Experts of a small language model.
Experts: 160 PolyReLU neurons an expert, 4 picks a token, a softmax router.
Below are experts of layer 9 (counted from 0) of a mixture-of-experts language model. Rows are named router (the router's row for the expert), up (a neuron's input weights, with its number) and show model dimensions 0-191. Each number is 128 + 32 x the weight over its row's rms, rounded and kept within 0 to 255. Numbers have three digits each.
After each expert's rows: "comes after" lists some tokens at least twice as common just before its tokens as in all text. This comes from a sample of Wikipedia text that the model never trained on. Tokens count by the router's weight.

# expert 49
router:158128098139044179098177153207048077075147100112122143196159105135107080119108146107146193120171179102131137151113111114109104155172158042126038178181108122109096110088118117111119130089137147142132116155151133162044154100137126101116153106144124105114098137141148108141135166145147136135144120161141183063160073123162114090170135110115157125149129172196127132070186151127119093165098135116141144087123100138130172133139098136062141159128129149109083141133138108075117172144116162095147163126130158127110149053117107168146095142048198100132084114050115139147137109114113090130
up0:150131096135121155134133112175081136155071150128096153131059156056109084138138019111111138181139195060096129098126134110134158170140149204125105163136076176156114172131116076062175135118144135169100113127169115088086188150027119104107167155136147074149089086144168075153117156182085081116092103146159118118129148108121060178149133171108149171231131147135098140083136141139088105131085196155123146084104093102133158182089149167111125099127094145161107177192124096126180136142071129122140117121143172181112160118171154195156117155168132152136119155134088133097121150152120198134
up1:133174112171103153118138147152139134124099133104131134154167113152098154166155119109156151179158168114074134067115137050154154101132096102169079132114093115083138122159114172112083160115096155162147119148100121169120125120162071092122117162129131106141154074140096170178126134122082117144159169125132097158128104160100110146144177142081134188127112145196064140139120096127075099138150155142145165137176134143090129145117137129172159125121093151098129128110153136138110119136151164195154116136130155178181138080079186162161093160142102165102141130185116240095144131143136125104
up2:099119099111113147114141093120107109124154110054117083165151152126142140194105200132173164123165134105149142056157087096137095145137150099172091129112165191109133131114108131112042126070149099181164108169080125133106165142121142146153050178136073050107130176210143136073126072095143166120140116104107098145084129093113076193133109168158171149130146167151127150067116123130108117162105145095179096138122101171090162119131138120102139133109120128106148138120117129159151156115110180068147132100139149187125132110096229090159114085095139157134189141191128145108164144103162174145
up3:147097129136113148121139140110183129164071110128130103136116120151124098146147122107081051111171131181136117151121090080190088126121133127158067135092071215128160133116108145177099177068124110084105116106143141140135106144123130105161098154130183172043156098143113131074178107040075164186120074094146151124106143143114108113124124125108037155161176158131120080146080067178100109096144149187130118097122154078123078183173126098124152146123145146110129150136115112136085159138095075120092152099107138139221095118090172128158143133137145096161067105171175098122128124087173180150
up4:176123128144135127102144091157130125167137125127090177106151082069166106189151147128125175135093136188138065107123126172172142196123133170142093134114132085114099163119060105074168143108139127097090152173158166195090169082149113092148078148100074130155152135097152043148093100116142153088090094112152156163127109115115150084117140037131179143091148135113138111105151073168177139112093137117084138098108176115109094117074117125180070145142154099129101127180153186125125092178124143123097102174152078129131121147143142166134139071145195067128124125123191161130100127073107124144
up5:181147160106181163122138041168174115128107149115137113098108166099080121178149152154119121154122142110111091137178139081082100121123135145148138079146152203200160051112164109152102130131134044146120176158149127155107086136134126100135146095156139127099098151068168123153086119120078123170182156050083113117091125106143108091141120176128172131112136157095139141092117126039085204162106109163147164151134139113200181147128176173128147158131123098104149103108135142149156055109122143173111154181140122094131159134169142096090133090114155146175132134182124133102150149099061172118
up6:138121099166141140076190189151115148117092094096174131134152145110075116157103117157148182078186134082113160095133054141136130132115177153139086162190030074103106098144155172069143128126110097137118118111072119193084169091143087072112147127148142109156092097132174148132095141081106168114136119188090146116109067137118143156172201155118105079148122153209157074107121101165129157156091174143104164101149139128112135146088099122063147134137170144158065114152138124132132144130139126091116199110118157146199183110083121135152141141144138097108120118154122153133151162169121131121
up7:078107096155070130106147170157125156135116107118110176141127151120113058082137151145116194112152117084132173143138083141155163145097128062128136141137109116166120177067156118120127081164173161136132174106097092128145162119114123144083083123105135142106059154152190175138203145177108135105092063136166118083176140142142060140087144167118127188156146140105079172120159118186150125120142101122108097116160108123100096126122159112120095142192124156085096139146192094101127141081143159125133155121105165084137104061106155175152099113085146146161119076070152157163206135112122156166
comes after: " of", " the", "'", " in", " to", " and"

# expert 31
router:169053070126179217119158121139086088138096077134123164101163142146104063095063148100173152106154128130095154102116142072171105171138218119095061118184104134059175101139110124137095106102144169120198135129156170201098136115121031074110091097142101115149076107145148170132099170079061098101129099133148177051182116143141167140169099164130176114095127111203165096084096171100117162145114141086110171047090129111137183169126102138089117117149172130102113125152077111115124147148100126125155154147135188143170167103128068151105121132104117109111117083071137159163116099170122144141
up0:096123126124058130109124137116139112118122100119184088101116106117166053108148112099206054116100197096090083065163175123122097120081188186095145118152122106120122087131053068053125098153167176122155130147149147129089108101145077111079118093110135190140089151109123092073087112157117165130085123129151169119118145082078122138133138103141130165119112164130153075100177094093174134108121088145099086046131162138114068130106170102157128136159103171163144071135138071102138145109054137153110182076096109128121132091134081121117102160149113091141093104111052087170109117103129121143
up1:093188185125138145083118131153044165133116158072153139134138113170095165126141075101087152168154135142104123144116076138129120149077141153154137081162138123101039107117127186144123117117159175107099175077132174102113099164144122102136167198139108160127174108118090120140172167141105171114138099115172142137200102094198110053147120147165191124129059074158148151130076151144115125132170106070094101103171116141101168112129123118130095178105117158117171122099142114094198203143165141111149147103132144115180114109118136117144117089134121104083158105125136143091149079201129127129
up2:098118183127114139080166177133150124150123135154134191141088097188091139117107132131112164154096095114118133150113117192177126128127068081126096139133142189126159106114154136139136098131154132136108140186110068141092093132143120102119151078173098120118140096136161140097121168188141095168184070163144157117149128094137032146102145178168153115084165116138152110132181093051046102141168134130197152136130126118146149059146066123103055108126130139139141128141109186085080090121091215163160099117126162086145106135110199115139166076098122141145134123109089168076102110147081124068
up3:099086139092078130107133158126092089141127156141157106136117146153070106193139105100074138093106124100126134098115120089113162087111126121193126118127090058165129167119109151132094139192117206117149096068205102109134140161087155147093176071097108131134078156096102115134096118159130103144131157164129118135132159094125109138103119114142109227210080136105110152155196112151162175152099133192098128101166060059077123119137118090133135117142136158113142149172199120146132153169158144115104129130100106133098073116127146198168119132135143156126178149148109101091161054150126101175
up4:082099105143192086171151135081145177073203131099083088134113104119125137126177146098112165176065123144091117131167089131106077137112116141125116123121146129151105132082128153129164186157087101152129152128135203123152125151080139172164151104121048148144132174151135084107135173176106101114149082149139092092159112220100183117114116108126090145087187104131118124152104118098088192140109123140143078126105139163117155081141159117165076113122158121106112134081215141149141136155168118120119106178145136126113065143197113052094099133165108157112154090063112160099160070168076151188
up5:125114106114123145076167128200115078108146119099142162133098102122137161159125085122125145110146177143120144117154146168179167164095167112147078160159103069180101105139152118155091119135089098141130103129142145167065127073118110029137164103128133068053106131111171154134085080145133162127142104135145139087130074149137138081187139120080157176163088124136147104122120195154107120177151218149185146129185169154081190124098128149085137157162088151099124117165108104069105129091116174115161148170100143075163154082082143143153113103102163096136126082109101165176118110139103139102
up6:111070071119110131079080163094125127103156119130114098126133074121129099119119125169081119204136096182129096073106117145136113141150123106150133135113146119098148060189182085151090155102082144109164146114146127083136081134080115112192098094098094145139088095091137139092077078112118072093141108106127166153067135089085152089178133154131149164165097102145137120069114105097128173154115165119204140143160148114058098199126094103105135113080089119142145121121049166144153193144143128163091118127147089124130079110139088092124122177138129143104198119091122090151117088191122175153
up7:078091092158071123115123088134140128164125143141132172148151120119092099151139131077109070102062125112074104113091172167160119159064111096102149141093147097135119184056149102048129190150116117106165107098141182118103117114095149156200113114120065120112134092107103141130158135060177143082112113117103152108130109094077115128129100129117158141083075147128085050117083126135076101094134123178128149160089109128075115176065103081137091095088147129172134135111198108151162145159101141135105122129148120133096097175192056106051148143107112141177101136066125147160105129043128105097
comes after: " \"", " ", " (", "|", "-", ";"

# expert 41
router:137162070082143203105165032190167123185119104109129165169140160083137141121070160038151157102193156172105109155145120073150186150071150115068108154167072049163087136144093173158102127124111199145173123112171104175089146092122083092108165118159132086124146197171140158142154110118118127118168122147157148070159047131141141093157158074135186112113140143169210167128115132136129138150134117121118121050144120140113158153122113114070079149132147162149106099106097160077135125045079134100132202099118153094141199114057113135118175101080141101147107127149116133133102111152108114160
up0:111149122202084105070159107100099146111119065091131124100106072177173177127159181129161092121128139138125169071187106070083104071082102192115110101150111149078138160104111198142163115136114167114110100104143132120051176124097128132139158103083158158138147086151119123124153115199142142201198129068132196078176068118096050157070133169116146086106148111174162069142163078059122186150129126113097158074146126170102122074094091117152066118126142165162110163131129142047132173179107107089142127114134120104170108183127112108122142087142152102171122112149130159112165131134108159137
up1:193091128158108110082123138141168166181058158161205112159135155092124112139125174157135197162073179090083123163173144124157136147149082142148139096093097133135096142110168126164129146122121145126115176145213109112154116105100112076154150158188138082142128118109051133105155151128120124107104140094151119108101177073098144049185101154154101129114185096096113149155125168108099077143160126143085123083205074130121143127088109190106178166120145149140166073133161106130158157113126143132140164116071073112107125127062171113182130196163134086101087113111153150161144080152096124148
up2:174122137078169143135149141142121101179066089124082138106062148103187121114152072114202140183209145088100118135169170132053077123125183142136140125111089103119142177145147155138093081127118162116132187145108138117061157083101125116117216107140144150134105134046185169186086163140171114200167133130112107083116124135170126082147087134080124143128138175130144079106143106098090069121128146140111141076124122085152163134140128149157127109154105078101127168150168118150141136112127139086133129103115163173105107148181117120143159153039157117091081104159130183129116067070065160128
up3:142131145188169138036162154155074119107133081126072173137100079130157121126077069127123163124113103094103097120089080140122129148172142147113066172212107116089085131095112152132090080151175179132127130134146122149118191131143110100123137114182091122181116098091185133135187100110151123123160112161127171071139131144152085111197106140113135135112158134238151051074112139097090123175119137096120178135156091115092127146105075189142120089207143145094125124118131172092161127134101153112124134144109144156161157125177114207134087135117130102144073141156099142103098110144148133165
up4:096132113090167150146135156134105108134186165095174173106117100100110105155118101106127122127166132146178152106051106151136154076081124090102088140156155049098183067108153142180168110121074139095168143131119157137110135101076096123158108119157097103142181144090167182075167114140100219180108166119082104121105106146108109161191140155109102132149135110133108150105103083141193160136156145150136104088095178100145119124152142137117093112119118110141140205198124084121105141134101115065105075062154201094112161142190106138135161113100102133169136131166086126109150127196164168077
up5:050178112166123206134179101171118133128156071064121105157203156143106101099087137103177197113129135131089120077133073160122098116178151184097052113165068120111087094126104139114110109101151145165157121140091201187146113103180105118104165106227128161101111115135105085189140143120152136120149093110131137123204109155125148126188075116083123170088157132177137087033101166176095124158111125097168138106131187085155181116100113158083110122157179109115114085189140089089117090121035127104143167087105114148133136170078076136098057106115131105100133123133143122158146121141172104102
up6:112138134121104123125135111123115134154108127158175127096176187133117085113141145208149105103120128174127193126094112106150166117136154186150109115158119132161128177117132125139135124122129173153148100140119164147120143060114139126083135087093122187133116165149113068142102141087131107062099080191145170143156077069187120084185082190187097130098084165144156129087137138078137090132119142120087143144089119125164110108137058102105086143125103179182128127069091125109198201148127165143124131150161107110119188163117144136170169115135113140155145073162113122132150112197134134096
up7:123151087133062130145137095186139159089145102136191093140075125137156165094155140151139144160151172122130145075125108085101083140137173169122090115121134113137107141074085135124074144146133161141156118201106152118081158104140117110135130121163090047140139090121128084113138189060075108103126171116127145087144110172140117149146119142102136113180189136136133113113145149042126094199164145133084134148124016078165140113095132115080075085101124136139137084074090185117142136095101131111117156108174107153172161157097132156151099116144123139077086160102152145119191134140162084155
comes after: " |", " ", " 0", " —", " 1", " was"

# expert 53
router:079130121115148215086190100223048102214115077140166141086167090150121079136088113090178161120136168144137116139098084131164104135119149069098067161144077154120184108119133143140094130123117158159162114103171184172106140111170090089108118103157117134168093138162113151134209102096100167114150107088147156082160082128120089149169118142107120122133102145157091114111121142132089182182098140128189176106129134137134153137119090119000097124148154175095091129118076082079073124093070158093137156110075135125159166071088135152111190138036126105133109103104131151101107132168144096113
up0:057093085101116100117139091161114098167150167110109158110102140097192107092124103112128165118141168133133159085169174103112129109116121177109149157133132155157122122115141107165123100141185091117131164185116073138136120141106155139136112137111097127142129181130169196169159151077129102120118120136146126149118143088123096066181098102141126133137156177099162128156102167094075163149153082162143164140116112134115180130161171152123125106109153086158096043135118071131186067104113177122159157147154105135111148107119169114115154047116187117084155208117119082108138139159105080070
up1:161155138105157108142092038086121093189098148125137094120127140194173101073184247149203096130133111092136106162116117094089115105103112146093202129107134103145151102111147091182148144120144151111163161132135113126123100179094131178158092095109060165125167186121122158080124076118140112150099072176152093136118167101112142124082150128147078122069096150080136066137090145139110165181157169143145139130069166117097130165152104143097118089130129103128092155132110111149089115109116122183118115119098093085135111138138136165107113116149124167104092173100196105149119132075105084143
up2:155134134080134121134075128079137129149168158103118086191121099152116120055112152123116106172101178150174153125119138101069098108163107186103152117165132140115110187109119070128148124123140124143116129136114089100145099089089157157090113194084105135133117160130145163142103057123134125057128155087187105144112090105129141057083109114176165123126175156092163139168125158128164163113120091168067185065112122169088157111151181151164137141088108101154126151154111127189126060163154137104136162139159103131095150131146109091149119086135118122155154105142122141123150119116143174137
up3:180141162122165097137132080111111138145115194146159098062099112131141121129139154171130086141138098134146123140093134130129131089126138096123148082104130150146108076139179114136083124170169152122165098147150087101188117146122151138130118156108164138161098133091106125070182149186097111135098113151082133146095164079077155152145137210118143134118095118138147147170153151039075128106170133128174133118185106145135125124161087116093060120139092069093148195135132149116098131164107145162136105179059115164034109148110137078169079086116096142086161049156093166092153153126077171116
up4:149090137160066119167154087058105144114195126141135107159125101140080137097163113125120167140115128137119134111061099159125121053082108139106154114085140130126087132152122144127156109161126153110140123166096122088113134085162131128143157162106111195145128133137119123160156143107165159106101095096164128162106131079127150197118119113111170140059118143131100130119137141110175138089136098074189074147162178159122104130108173164129110084119078169106144115147108108122087101176100141162175130143135129159162096096197145196149136126072176147090132090178100140216141146190096048112
up5:137123145192142106140144119134116130162157161159145170170119129096121179145186114121110152085191118097141156171198107098219124139167127093129080100103180092152155149130167139134119177165172098144116122116097096129110189089112107125173145141121115100167127110090127078146145149072070130114174102059062136134097160207126160118118130115118160169164176139113140072155171063094059147195117125126110053091144135048137165120099152136142158157104168089120096164175135121134172104114134194081103089123047134144198114154143062122167157112149114146079155125072080086141091182138135114105
up6:118148186126209124160116146137141139142108169126105076158145170172153083056128103101158139141078085154155129176138145123085163136124092141134163123184122076120107115090064093115108116124140125124096131108121143141128074102138147140107111167071144098198149114130133188177135121117061101121125123150073135172153157132140060138103180166159118134124094166131105134116164119132156125103098092191138108119117091087171117108147126150066084127114185112121118090090135126113153073051114095136133125090112212118124118115060148128111075121077059135148141056146128092178163142118061107164
up7:174078139090111123182065140109159126144096095131170115119133114111150114128165113142194138091140099086150137187150113133113120149199138136139148099100115170120174103184116146166142103160184126126129158136146139119169198118091132131162107140186152134188119117132188161154174105107112131092053139122107086161105138169140095146177158130116110150151114070119095158152131152180093099141128079126139059104156169112130174169179148129157086149190190162163134085087145058115213075141089149095112137148146104071055162183084127100085098211149179109084189069138129115143147188117161090114
comes after: "\n", " 0", " 1", " 2", " 3", ")"

# expert 33
router:199229171150075163116181090202058037145058087110146134094151130167102132122040133113172166081181143124101128104127120119124079130153186126095120162161089101091102155085127094173111087078099139152146090161158169144103125111156083114111097111182130133106106152212154078149143138100110115112119115128138177072151054196151090124187133135105137156110110159138145139112136139097113138127079146094124138092087135152152099137153126130041092102121130165143107135150151098107141156135055091114148132137125154139139134121105139165132170111084202121093109164082109132191146116138119077121
up0:103114143163041113150082093111051098168110152089080124104109131089128163103141097083193118124145107153114216115109124174122148152120088183115113165128135176071113168104165106126072189126134175171077108113145105083128083147131152130113144098152107102097150146154150113087106143187145063161074115110185125132077103122142082094146108124109147165138169138085143130130119153118090165093133185096132125154128080131182117129161154086116134112099138184057147144145130176102122166112108158114126076181183128130142114115142133139125157088129101134153136137112195132069114055117169091181
up1:109135192114159135111111169106092109149147115158091109124162173226197116136121119126068162103101107058157087070120170124117079161118106123149142152112146062184123130133111155102181119130147065154119120099116104129154100168125168188105150104110191171149121146108195157176125117078169121064100168146106155138142121152119156158108127169107099128123055172113160079150120118121135112124095186112186064124027089161126065109070120177143108165109138149119108100132103146120109112165088076164088099106149142155156111142153098182163155109158172135083167125126094090155124147091079129098
up2:122024127119141122160149126128077148126128177140138122174173094119150083107128127165079108191119086184208105174084186081082175128088130090152137120156078155179152089098151059122157174133130135134133137091095136117131139068187160162149129206094158115101109132158165162098147112101177159126089133116119105111130131142175087112162099110133070165107111127129154084161133111148146077149148157127110101158116143161173126110175115126160125150093158153128130135090101162133108141124134142083139098131093132092128131134113182128188181085146135119114138113140124150139123137108124212152
up3:185115200115183102134093194160052122098118129141097131056122119098174163106188163171188083092133171136143083093101156131146133138164126113123119145139163135154116124090134144131150119145110108111162122168130138116125124162162156154132122160110159084156105126123068103151130114047130117139176128100126153119111157130141101163127116067058146125073100094141127096140158146134081119116094169175110179172148109140107134149091147151192134083151115124125164055105118131145140121080113073083063080121139113173096118098137125132105187118120159171100091213119111142144158131096138123124
up4:165101154104066104089133102085133118121085195116156120140095090163172077138089134114114117128165130123120115078113073174085105080132113142154148128136129133074098182068186102175095098094094114080104155155159113104109136103183181185102153122187110157144096144167100116127049063128150103195135097131161090142138086120100059130132154182108101104189099165122219141144158172145111143103122106164156111166108144149117106155131173146098123186119119173136141158162139072147063089137071073096168130119164125080123142176120147140130155140084169112109148118149098126201144127142098112079
up5:112081134105098123157125045109129144150085180165125044079114110135111153141134138142126093129109126131182081122090093127131142126068128131135120135137129126157119131116153117138165142109092140097134099155117144123151147098155102126138085175096141118097107133186091089074174078137114155105072161072062150146155153161072202183108069142104083181121144167127112110147091141075161166133062147110120141160138116091146081172103056120144112087108167146146116114107180062133102095144186133146136114139128094097116121081098141106096169152157093057165126163139100095137144156135167141182
up6:155101147108163166132144138122141120137102159137134144195130085174160109119102094189132115144121127188137110155093122163114090213164135127070091201096135148151123109104190148137132138083112088139135089125121132110088141150127118137102130150181126141151045137138150176085162177080142142109104119197064154080104126133147091135139060035117166131135132128140130200122186122132087106126060125123113139098114156193170133140141152120150146205165136120118123127204086133181116125135153244081094104107147150145094116133160142099074145097132121120206113102143096156159105171093175110114
up7:132132171113106136148171121110107156127143039140092137093136116085135143108163183160147121125109096163071147124119121181089150101157123104086129119114089101131127101166112142108114195085127131185114153158119170130127103179201120161173093180106093155107117172149136121122150105090117145132145114105178147100148116176130133114138177100130175188118131150117098128137161109095112069138157165141130129147144062131136138186151158116148093113128161049082149114124200128168157108135109108098126111076123160153155122155074135113083119083141125154136095199127111196113130111151130154129
comes after: "\n", " in", "In", " In", " January", " until"

# expert 17
router:094202126141163203099152071187064137139148073120174148118141129084148107129055121139131164105172125095128129111115115084160121176144155101097061167165139090158146140158136143173130144107098151144157119112170141178095181121149064071105104107171090108131126086176101130106160169092088204151159122116191140065134083142168135100167141167093138123145156156192145158115104142110096159147136176124168125104136150130095120143074110154052149122129111183155115131117067098077044135125096149107138128125128153110141163119090116181112149103078114100127091106067147127092112148121116132103
up0:147133146164157122142112134135028116100133184167112187191142122062163131132130127103107193117157071130150094099125172124143123081141123091091113114127160114148145134138115144137103131171142184093131175127159053124112079119112131110137118154101151172143199153096082142164131100140098165132108156122163081104127116181158121140181157181139126085123114113138096122144051125171114202136142124028118100146148146180117116160057132166193149118113146128128201162160133201125169130132129194149134092105169091142091154133161138137181165072102117150147179140159137193170123109057126075173
up1:085081157096102135128128153110150164090114154072167163177112140093057108142092113116124156213220113038098115094150142140160120157090132108140110104133118212131090142153122156116128136169126114223101131178120139101103150125091076116144140219086121097146101143110146099113076098130152110122152099120110116089099112058173110050148123074138197202145171113146091143048176064108071089102119132110118105133156095150126123126102169105145131144099147114160111137183167155142126111143129185080096148062145095140159134104136159102169119111111141144178074138082138168122115091076105167079
up2:107107084121124123143158121159106168138161057153096096108134083151151112160162138137139064169168141148110143125143074200166181109106151113192084166114073109142149114135125185093147118134166147108135086128117148106087149132152150144141131052101125080200115094114130123157164169136121164091133102177201174134062115168129099085129134106088173057100143172136195125150178119095088128139096155166141172170082114138085118121134105083121143056142104162161124119146117158153122127149111081117156081063113172160106135186099153084044109169134138124126143151130095223069087128102110101107
up3:139131136145080098116129142106127138152147127149158168204108106117086157153119165100136124146119232168142129174110152143116102133125123123101135148107154174142118143165117173087104145169160110146147176089091039152133080162173122077152118093111124146117116119153112148103144125110098177140140028114194135135094128085103113109107130157174140201146141086112122206142095136139124081119095179161152127141098131148159136137143187078139074135110135129172145116110147045125106186126096205144080133140158169162120130074153176059167121110067079104158190113140118133105193093100145132112
up4:095133136180122097117109184114125112083154131107115163151097150175170171137147134139144114142094191093110109124098125144124068106096130162146161155113108168102128155168118161155098144140154125145124136150134182121069128147129172162123158101131161097124155076195132172134093149101156134105132072200128154137141142129211099138063113119108106141140155224120122104120104132126162188112105164129139150175174144093113096039051139114191090111116083127155123109215133159100114095107120109111074121178131179121115097077084105106109133162121143173193160125118119103113167100138134140096
up5:152110116110151139135118128140110126169140112095055116169138111150162136125097140086141166137188137141080141196113105065168152137101123157095132083163095086141073093149111138194095137143180127168168095159134096138089117152106093146139123088080176100107182168145172145185119072147089109165172183165066118094138137125120111078153085129151168057143108175144170113115139132122132130110087164164180108133111105097146104123132080191142184135093116160135100153135095129176067130136184123122081150104100099139141118097095173164166148113122123114132139137116141101177153168118150149141
up6:127122126168156122102139109112078132138108125106101107187162120108069173114168096091167143075163178118130098132154057079078111113121161139134129136116117111136159118116101141137052129048089074180141094155096221141111159094173078100110103082134081138137111124138156161123148178088122165144143164104113110092156141178140116167119128190074216177157176113143170125139120102095089121122151136128094082129161114151107098094102077073127148141138195118129124136114163110126104131112156148101088108135131129106167122099124060110160085188134143145162094081099118152080109075084136158164
up7:131120124152136104159116138088113128071151147163169080095117129097168145146062105150122211149141167105170139143131067030146104122145062157161078151092206109161129148156127102111146148137125172133090158136096150104148124152095106165121099126149119118079112121138131113065119094171095148125142143107141124108098111107122101117129151122111192159132146152104122177128056107175198164114109106146149134114183133157093140095132145174157133172095096127197153137183129155111138160084157136125104118122135086147117094115141140131148159095078128131158133209081157119105161105177142161087
comes after: " |", "|", "\n", " ", "-", ";"

# expert 42
router:148150099159133186113170089185141091174157100108197089117145129130206099091091077174164154121124131131140136111146132116151145115163167106117115132169112089124100121149107071113125126101200121140125072121115193174056130068157089087145169134184196157151177151087150153149117155116149179086135146165134169066150080154102159084180128116100115131125110146159129130092102149202113107148130085093153126086129126105115119129127104157080130105100146141078095048127073159092164112163113110129146173143125109128150171099121102152087176047070126127120098154098215168145103085117140126165
up0:126119116096147145110155110138068132110155102111139130067104130157145162107150168107122064121124144138155126075151113065133126143137144142080125144166109146107175128155167183115102128130121105134198041160118108202163158029171122117159081091118155123090157156079122097133138139095148182095188112163128176119155061166087139102120153161081131223103073204117100143127136169144078158086109135132129152147123181137080102161171063138112126112112130118089104164068112096092121071124041116148173097121102150079177089108061127121079063157141081116161133159087162144076150103129075132107
up1:093131135137100118147158143117108096131085115153135147165144175082159097197125156147185157082121179128139139150101151136147210091134164169121127116145088187131127072152134130115101094103170110138137129149135152091144111139159130092069159136078209134127152134106189137130149118100198132169136072170138140140088114123194083132139083111142068135135082132174112083141116181121137104145110121121113161109136177116149136153113126197100111089091096092126153127168121203114153122136068176169132110173118190087143152144104134164197104099104097093162097089152122152097081129027185069125
up2:192155137118127144068126156132160132141115118137162221139084151097043172130108056130166094101099110129151174081164115127124117153179135140119112107124104142123144086146134162159119134136081105117081130100134158170074178104147111101140115122229103109160129069164101138142121180125174126103161154106125129123097089057127150125173079137098195089119149125121137133109103161143046159107130125133136105158102125103076130159124037144139154132128148105156135191180155163096126170144164130104163108145100150180082129174152147191129144129144106143140144092140125160094047138131143162131
up3:097133124116149138154160137144103144166065136078140142145112141116063168155112133109144171127130137118098159097100122074102126115141150166095144118137149175124168116104181141178099101075174190128082159157111117136158072072109121091103119137165143158095117212070114100096121155158167061045124064146107120127153073140133068143139107074100119191204124078143067095090106085134065131121115096132165079149098113143130187145141100061107160113063124103091112151142149170133122141063113116129107095164148122159153124088137122130070128132166112111166136102139126144140113096119184137197
up4:072138126125135158104129194122060142182117173104213184090124096131142107156130166128110163164125185121159125170111101105177119122041120084049095170118162148132158110153165107137112155122152114099156157096134157133117176014096086112110105041108172123159127174148103134193164183155073216083117190115136160094109112170094146122171159128119063168110135136143108116156158105142166121169128132124140127136067151145158120108134153137143152101154148150110150153137151178128118124120136114081141120131103168105123126127117124121100075148103093085218119098136091061156169131163134150143
up5:139102136073161150149116140140161133186112086109202175167125119083125100085124080133131140087119136103143177054142102122134169111178149112160140093138118167118083129140111170157175128122113101129142122110140129165134123093095110105091103176179105080121140128114137099136113115143158124146174114168098135132161116120109175161187080126124102126144117188136166070179100147111101153161145082121183046106098160171154111155161085141104171084112159109087117133119132121133190125117097091124120148137109131121133166102144092086143108122093120112126139054041125140100118038114141195166
up6:123099155164157131139105107147115136103138143172189134122081112124141096142169118206144164108093155152136179127148115131134193137189125158099153141086085097139173179152116096080154172112137141087167147130179133138084199133065134114170186099095076150161145117084098135166109142033131103088093153141134098180137184104111097084136114103087094181109122156111179160119153173141126095159132104133125111141161169134099177129116084188128095095200158099156132152120091136168171070155091140126154143166154117090094155147130113122127169120181191131078166168123131103199133117201146184123
up7:123173102171122177101160084127099072114107079126143110153133136168173156147125076163173182121149096112100135132174108097158109133160120108125112169165110158140089135156066114130095095135137161162179135128160191162110141087141133073148142147126145103129036170099116112138146102162092090063090093089070168054175111088153166132202145100131159097158100171179140102094148118144079097160163102108097162071131098107097170134126111079136101104179166150103111138099104133071118196094115151079106173091130103079137140091098144157112114131106196084135063111154127149145082144140137126121
comes after: " |", " the", " a", " The", " with", " 3"

# expert 3
router:081113081119135179101188117190152084143058090114105128100145126160127125107042092065156140112118156138107152161148102138165099111152162090100089148187090163139126138098129110104121177107118153170144140119148115166101162097103090094150117159141141110107111169078152128132116134121123191122166171151124169064183097159143145108159154164099170096108065084187132079114038136118134137148118149091144163094097087140147124130119101101086154086156119165165084153120066039085105163072123094113131165163085162105155141110140073175123138120096179085164134130109164141170123097086126121154
up0:092107132132146122113154192128104102130095126152137145161178131107100195102095158077162204155088118130145132152147138086107090126135136168098158081097137118124080192154151169115118138144122118128130176135147149129132117077115116074133218107111181095149117216159149153106119104113127190112126092179146173121167165190136115056134102152174129207130139143148155090140133107158197112134166156126120132126162115094099184177078121125152154092137119166173109147102114126078088082161054129156125123104101083146126100121134132114089159120154134137174133073150112126127188114087112117145
up1:078111107143135125141134152178086190173120131080105161150115089125167178170100126148133166072079117110095076090154139139125106138111150155122161155156131089104117157092128101074135120153077083198123153141068139112074095116157153158114124110110095104121153157123212124179134113152124136139128114110199163173137128117114132112116122085155108081097174141099129154098095113099165134146093080179109098169172071132131153187112085073122158137137167134100112100112082119106128139142136102181193178122140060122138166106132037111101141117114152073119148125148094118150117107169101116132
up2:154086112084154154127129144182102155186133105086129096089116121130120190116104110136120121126167178131164117133139070062099174128204099139098120133093106106118163082077138178095122125120102152155151075122129138189114081139159119119144148127180088120134172147151122195112133148116145121151118129153109165128192125102071157096144112144104176165093106132139104111094102123060133166096129128148129083105112057142117160200114130081117152098168157176094141178105124110083084113077152113143239132136104152132110122120085114153127155106128154099161139109131086139200099078208119077123
up3:121148124200137155102155098113119084120193088160077125066116122126160059105147171124156204093146129132127082142138125158141173154070123093100132166119138136127136136109110061132114136080127097168134128095120113173180099105206102119160100096148059108130164075136095086184157103165125070154132138155168100107148101150117095142142149128155156107097183150163096174139143106125166120155074125140123160134100121100170160056171085135138076115115146107113110187151190096128137117097121141135097192112142116175111141093119143128133104176072094139138100130163107167076143078076118131103
up4:107108093132131155064135116151072147148152086153178145097175127173134127187075175121134100181140106108080122134140150107144139118107184138148104184213084142127164125111136140139140101133116130093156084148152162201097164104167136102076140128133084131168138142153160123076103126137137083105098107116152155100137113129185062145199110101081131141125075128150153113089183182115099156151140116080092206072091129145114160178094108141111084107128152141111108139112139126123158163154088159124173162116086138202144112114109112130163158157141114132118063119122120173140105123186153060142
up5:119149079184145122150127120106123125108189103068105110125105175152163164090073167132103173072130126123100183089146108080129137093151106107113139166155139098203149125083085083122126125112139094135156174073115172083142106102083092151044194185087082189144083114106176103153102170092074160137116066123166114139158146136116114143113139096165171136116113094135095085137201087163129107142092164091117159126128100118125149093041126146138132152121089216109126145150140132079185209072155141080147139156069143080072140087118092101088086126137107062126149141145141084119109124101217156086
up6:156149110167173113073166139131131097146151135077105120087175168147089176175123172072121184114111207120096144155120104080149108172127134124086053207146124111123157164133105107189065129149084119097146113101113174135097201116166086085152169106099136081131152114142179175164088142152153199080175164137171162086127124120110159121139108150146182113079107169138128189113140150130117180159092126100131112076084136094120124117154123129095169131171124186098136123148100098100098057158159164128211110107176150155123135122134161162129140165123136115113103106144125140106164147146118074134
up7:073145069099145150127125187167160130094179122116071099129104068118186160116106123119133177162140152106134127108127112074119173170150147157149095083165168148123125147149109158118161167170168179162104103124084138142075118138146111170072139108164078067163148130149123132131106145172134110148224175152108122109124105143147127143100129124138117140174099164085149181108119178081066089154096126152168100116093053131152071123161088145145162099160209127127132094120115093135088165144128188049124169124151163172127099109104157118157148124126104110091146114136149187129161114129132179111
comes after: ".", ",", " —", "'", " The", " album"